{
  "num_hidden_layers": 8,
  "hidden_size": 128,
  "moe_layers": [1, 3, 5, 7],
  "norm_place": "pre",
  "attn_scale": 0.125,
  "init": "normal",
  "schedule": "wsd",
  "decay_fraction": 0.815,
  "final_lr_fraction": 0.0,
  "batch_tokens": 32768,
  "train_tokens": 297900000
}
Below are experts of layer 5 (counted from 0) of a mixture-of-experts language model. Rows are named router (the router's row for the expert), gate (a neuron's input weights, with its number), up (a neuron's input weights, with its number) and show model dimensions 0-127. Each number is 500 + 50 x the weight over its row's rms, rounded and kept within 0 to 999. Numbers have three digits each.
Before each expert's rows: "comes after" lists some tokens at least twice as common just before its tokens as in all text. This comes from a sample of Wikipedia text that the model never trained on. Tokens count by the router's weight.

# expert 3
comes after: "–", " (", ".", ",", ":", " $"
router:408450513441458464587495553538485518557476470500582592565460542547465580509473480487486505546484540465450614507537485509456473529534468480526537471576480504533443421483458554557483489458602456439429408474556436467460440536610521474528510402524440554574555504517549499482514558486499502477428522462570399586521458572507398531454459502466484592470516397609458511512507418474440511469464
gate12:580484544435635594390515475519586511464510467422539473494435494432408474506461487546555494435459503538613609510571494524502483521490513463535464492608477544463504473402512460556534534489494473461515513493441518519480527437504385488519436599472497468532455591463631512489534517459412524492496539520544428527450493500400532496461551496521474494450596425508510515543462548486474436428547
up12:555446475460571507417503450463471456660503489543317443504555508555584560544539490552497389567501522512527499519577446522486473474559488532612524482553474560492468543552465490434593469463491422502497562424510437505529599525574462453488428505566565518514533510463470512557475541412592524512530488513437461426528548433492471436506500490508493462491494518465499479591555480530571496460519

# expert 13
comes after: " ", " 0", ")", "1", "%", " —"
router:546454553441488558494565514555523462623540482467520485400494582503454568546583495465445497420562364526591531485456481466491448535423507545448529457524498580453568500553511435459432511552541494519605525497645518486443528441454498469461542499544445487451448552503475452520486474487536495504602552524434489485492439592514483455564509404538482538567449545514494495562576480471571580512461
gate13:518525509436552505554419456496514514431527464535486424520511557522452553539498474502526536408528541490393447446512456505497476550447549473443541464465464451538456522500453498511458391495554513477518540406445381453525450517460553592552479602578559374527503410438414421490421523431555457506484493491410588537519480540389548486635450482480527482474535461493506486565502508503456487556485
up13:509568510456505532517466511417478502473542527499538510546533582518537551487539591447408502512573437455504553498456495483424527627499511511501438496406548590444474549394484512436492546601495553472497536521505525432535491517521559572483421500429563431436497558577505608520472589567501443598431552473451505432519513510476519460512437611446514491468498444562543499476438542430425562441465

# expert 21
comes after: " |", ";", ",", ":", " at", "S"
router:487468528486442542574445578538512508459481472482648490504492511478435536511476565410490395512545462507525581492424450497449494511552457550428565475551506454441479523450488527505559491450541469514441488478454397523547590512565496548531490401571506577475523457455549485449525591599528594528452514439523613538485544477428442497490532528468579455461479473555515554420568555519399468417520
gate13:536487432501529462596484468555493550482443495520579508571574511571436504588541428437474535540535554487407455498540509496423480527453582567486540546464450587571513476537538554491548480469580525501454434398470547473591466560530528525421539551519499477467626549407597523440473530478497557524514496491507489477493527545498528471451539538453622456476557551501444436524650497553561497524509
up13:539513497477530602476564521577500458464501561633570537542508614498632452537480454541510485384536428518536500519619501563470475401414341477469435556535519476477470467476501457466524457541489486566485495548593512468512523506434477429585515454503478501523502502449477553550472466456459563442477511436544472490536536492487568598473480525537476490536535570479562449428519494580498450535520

# expert 0
comes after: "–", " |", "|", " (", "-", ";"
router:454451475450457505505469581506443524504439469507546490493553537549511542488437572452518542568501509517477533557531519436407508528519442552488522519587574487472514505461396589459505491436576540505435462522512431474441531494594396503531541415587405544587483438463521483415520507486580516416406466444557468568498398617490476439525466470462519537509530480494395478448418503517488515462402
gate12:497480459523563427536495419467465491615449488475581535483585436484499467532467476528427555493546531489508455532492390510525544541453557542573562577480484451541489469461398547399574457496496511547461632492442517461495455488445428501432608444522487513425585503508447402506624580443541559439538476553511474548449489469460474479482510449494559459557444526505491597539539483522427497538488
up12:592530540503407524518536490421575493452468511602400407460526498528493559537551423434440541541582585500461518445450472459473499396607470426501480506625449517442462456536459503465516443510428518456555447485411497450530522504547569468575491501541463433554516497583515548495487480462521460582501531462568541424539494482528456489601437410498520511510519509484441473566398523483450451528541

# expert 45
comes after: " |", ".", " 0", "′", " 1", "°"
router:564419531524417479526506496555416519501497489551528568597550453476494497500542490443420456477502531574486565510554555494474536538503505463552490494480520557463482419484488498598469481481572523497475497465499446486496518512497510468441537440621537487439582529416546436515453539447433616512438550454554602480547497521505511587459366494532402413477440472492471455446484517369416473402538
gate10:503513537400657449577539477471425575458498498428574415530490447510487382451484523483494443478517555488528544488488530586525535452506512560532550542496488478559527482487504466510552515494471459502448608534445562605482536458492452508539425575442467431498585457471516516501576438478602538531487565615549635431471515449527514454424514538506484504536584505500454536483573482498481486425498
up10:547582491528509531471547491461481476527531423428495495522591391528533521466523494468462424574493449583492379504338487457473441463551532498498518480471445561475531447499544460488507507421445484474472549486494427475531413573476460479562550536511415611424429404479496576586532524430488334444523515493497516529506507522528460520476543536573532445509519483541477481565465483553468494420451

# expert 23
comes after: " of", " in", " to", ".", " by", " for"
router:518517506464452492479567467491565423522565527506466428527482544485507550444526527589467532447555427522500553518515459550528465594480467438538553406488484635437564548573477445445503580547441482507569533459555486386609455497516477466446545430489531390458538534510443470572432504463515444402528492477449499493540575511533612564538527573463431447511584482465568467564546500499463453520493
gate8:519437478480438531461505528513544528570427600571571475515478465495494508575460529550468405459454503527487420533430508547530499457413454374508506453490496470500466540442459501473540449445419505519538501524467423564550522482615453551424569495474467531432419537450547529507521526489606357488498481484559528556513539558520501428575456451528485573505603558446540530464496607498438551566485
up8:458520564546451505417487499520511631441506441488419430544488518485511555518461576508647465509479534430476475493487455556396393566565539467440450503590445538514597408622437494492497515512601476455555533485553517566496513507498534510460415507497473468561516425533500463477462579565520504443493561496506425505540474453504532526535555578520507489487538368466527484470580491535455500477443

# expert 16
comes after: " ", ")", "%", " 0", "\"", " 1"
router:565433551456555517423468492536502502580509478496511485452442566488511556488496563504516484506578484560540506505471502481493456539410566527456551425573539547413551513563493431466494509458494470570580531534520458498485567427432479474474571487564590432493424508542493505514511512450478464493589575515355536515420549556499505560579424401544460415572425420455440527572598502542477569476480
gate9:472452484432494462513523434574510561443484562453432470492486423396551541545527522416421471488495512399520494497564568490520578558490586539483522553541491526570433404436531565562519444560572414472504391496486493493475603516591528517538513492469574491590443545538533488525532528483516538519557532493542533574460403495523543547482425575565441571561479486522489537450512455468585482571419
up9:491482464406529554495533594526573523414559457474441510550456617531533425536528571560547534499507473489441505491414489564531496518541522444548602480481466545492375508565500535569503527570379521445496490460557539512471531474466548542533490555474528531595494455473522526519485438487434472476545407555489387550454443452572531503439500528582480557505488397578543468393557512508526547553469